Experts of a small language model.
Size: 14 layers, width 128, vocabulary 2048.
Below are experts of layer 4 (counted from 0) of a mixture-of-experts language model. Rows are named router (the router's row for the expert), gate (a neuron's input weights, with its number), up (a neuron's input weights, with its number) and show model dimensions 0-127. Each number is 500 + 40 x the weight over its row's rms, rounded and kept within 0 to 999. Numbers have three digits each.
After each expert's rows: a language model's description of what the expert responds to; "mostly gets" lists some tokens that are sent to it at least half of the time. This comes from a sample of Wikipedia text that the model never trained on.

# expert 23
router:469485572485476526525517514545572478520471578516486478491507479440501474481475460541537478514443500528533501514527467442468511484569476551541552523562525522550538487559507546492461454529396526535446532478411495459480455460517564507439528502455483509472514557565464516457550509518553550483580419501464505446432484411534449505539512496486451518433443528542503511524520489563553571510477
gate2:575464450504471449518501481467491533495435456463564541454467519425474493435467474500464527538540493499534502553486480522414578393569556487408439531478434508447557496434508466486469539557541507457462504473597540535500509531546509525483540513489515452569509532510521477515490528570509475459498544523412484522480516484484490445452549517553536482498529462507540504503551463441506447508504
up2:565464463511496500529465414527487518521472496612521516517455535500460479548472473527533602555507492449506598599461525515560495445527510575446461524472511540454499504467501530458494489446525481527445498512470515492546506546542538575530466505561490423494506482527519502534431523465522499432507530455479559483459457519483577520518519496463549479461474557491548520492486563489572452440450
Description: Capital letters and pieces inside acronyms and proper names, hyphens after acronyms, and of/the in titles, e.g. GOES-13, OSIRIS-Rex, United States.
mostly gets: " States", " Army", " Com", "X", " II", " Company"

# expert 14
router:437471479504488393499511472452549512514515462477422456451511513482533465464444476482483395450426471494497521497545496527523550471515519502491527509543473448528597516568448481487485467462464517569448560392524466493456463559514503464509527548520528502499500525498450485494578495536503572477535501521495452439429524479530489431537519512461531465474461499562486510462456512523511508620527
gate1:454558553444531486480512570489476564576475495478526499425542518507537432481560444510490538491486511530524480490516470466429481559539527513557412567495439520484481500549472566480513487555516455543473509505542445461505552474439558446476549543603476477456542509430494518481540493539481532521492485509517519488546546492554534477594517477460509475439435569569497501530464510530569483495521
up1:518492453474489494507458482466468526460509467527454508560379466496450549406499557457459497465506496523552430480489490485625478511499479542422443495506565494447498549493474497498540476513513507524488508495497530501502521516503428515499509512465486497467525524497619471536487674472505473402537523483556511489485483506492519501457532500494450514531514457543401483485515535515526502475487
Description: Word-final pieces, mostly plural s, -ing, -ities, and words inside == section headings ==, e.g. Notes, Reception, Sources.
mostly gets: "ities", "=", " play", " goal", " plan", "ception"

# expert 20
router:478457546441518430495520510509469542482527550463457466474550510454470425482469451449487419458437512532489471520541484460495561482524413523579521537531434452521560489539441471488468478464501511532456575428483451485522490479556545468455485456496531482502480549517468471465491478506450547526530517543458439435446586481496477419559522505500471455481485541569550516465523489544513541588502
gate0:460585512508484561536513534502497607482432533491448544523502459480476509512499477498538526498356456500499551463501470497527482503528505412527480586504507466598523528525567558538502504502534497481481506491507535523518544505505505576460582555487477521425547468515436471546535545503554513491524502450431470447453521474539572494479457544478538553499497477453498491535563504565492491548526
up0:505517479510500517462520523456484606423507524410451481513527534492530456543503477507533455548451442496446532471475493542527552473495492442534459539511535508576484512488557430545509471547483503540482508505522449524465638474563505521506536538456457495438582476515432439499486498451545488480489548453491500467402555524527495454513484492479536513539525549483534443449463514571521506574510
Description: First pieces of words split by the tokenizer, e.g. p-hi-losophy, ce-remony, di-nner, plus line breaks after headings and bullets.
mostly gets: "[", "On", "•", " fa", " su", " se"

# expert 13
router:441437536491501490534512540523529508458507560472446512516539470434537465473433506498514475493417460525513517468512483452482521521511459534559494537610466552536531487572497493527474480502512538518461598461440512482484506513485523502448585450459461540466449561450440514479539517519578536472514463443483461475505498446536493447531459508417402547457428440542477551509526489546532503506534
gate0:505579438490500542478521506418607532467512506514525490534552534481495510489478515453519453527471486472563534509510514531505536532482462556449524565539468546400524513524483463460520540516489474447497507483512556477436449604537518531414470537501426493488503514467461532477477508557455526487481483609565508476477446485543567513532445474523511518480419486491489516451597458544510474461534
up0:471468489489524507486542525527576525567506564507506481527564570453437506527540483489469558500494558496452527553517493480451502471485526546498555607519450562493528471485495517449524498529467487483496495499478453521465415468448525489399502515488509464482512523528500446532478527480470496521535504540476518459533476543584506468513412527464388409459435524466489542370474460534496503486518
Description: Colons, parentheses and line breaks in infobox fields and coordinates, such as UTC+3:30, sq mi), IUPAC name, plus Cyrillic letters.
mostly gets: " ==", "″", "а", "и", "о", "р"

# expert 6
router:486473499468489464508540555474510537479585458509473519430537554431515447500442459527497519458448486552477477562504482475474603481553484523504541517546430492485583496469431513524456473491504532526456560471519408425470466493537564481480537463576502525508555566551500477504535502547480533501547595524510475446465554456490484460497464541501504439459443542541540510466494455529535540552462
gate1:556529572454443563455524494501536515484544590496476516446462568453533510482489495492488539569487440522516577495487534440458503493517518467482480574495474559553572476514470462506464531423535527505478512508489519502502535495470484472469555482486529555465565444413519510444493543550505471467501529455515528530516528521520561504491516464449476625462419477488495535454536517450530505516618
up1:511481485493520446535478508417500528494501501509455459583494457478396512485516461489503577514452522485484466516471475516504534497581470571453520528462522561527470505550497479479547479511506556540510533458458443484499556547508511610445553510461451506458500543521557455523526509452586502521452504492401481472491449517490427428553473480554472440501485580553541467466495506551510544450549
Description: Forms of be and have plus not and can, such as was, were, been, has; also word pieces in biology descriptions.
mostly gets: " are", " were", " be", " was", " had", " has"

# expert 7
router:495515480517476447572518560467493514452524491505477533466536455392514466425443499536478526444462459543511511555536465479518554488536407510447558527595487477522552496552464540509464425519435574523492516467473480455437481488558544494432516459450517522505491561514478500419529466515514479499494492515460446443543524462506464478506500541493473502448480440561490582474585511534457545528512
gate0:466512544467441442499497485467512488524475448552548529455538420488541520513497481458465396523491448570527533508463539512550553544534440455509585488557499493498536505477479508544460524472515512415547505490500472457462518503456537443534545510391524567520474446437479396423482527474537506490492447535490513489494466534482540516494542531494436529494502511576458521491476573454510585486531
up0:451475539425437463468513588423559437525507523475433507501527468551490509449470523480575488505537488521520476490484540442439535510559513475510549532516443552485548500434460564506571556472611489430464497527502524564521463488516562546478515443491490455489460463438500516493456512530573550493472452555519508478523514500517552528513466516453451449504508517553502514563470510581517553473538
Description: Ordinal suffixes after numbers (20th century, 4th, 2nd), pipe separators in number-heavy tables, and odd symbols like ° and ′.
mostly gets: "°", "–19", "ل", " cl", "′", " qu"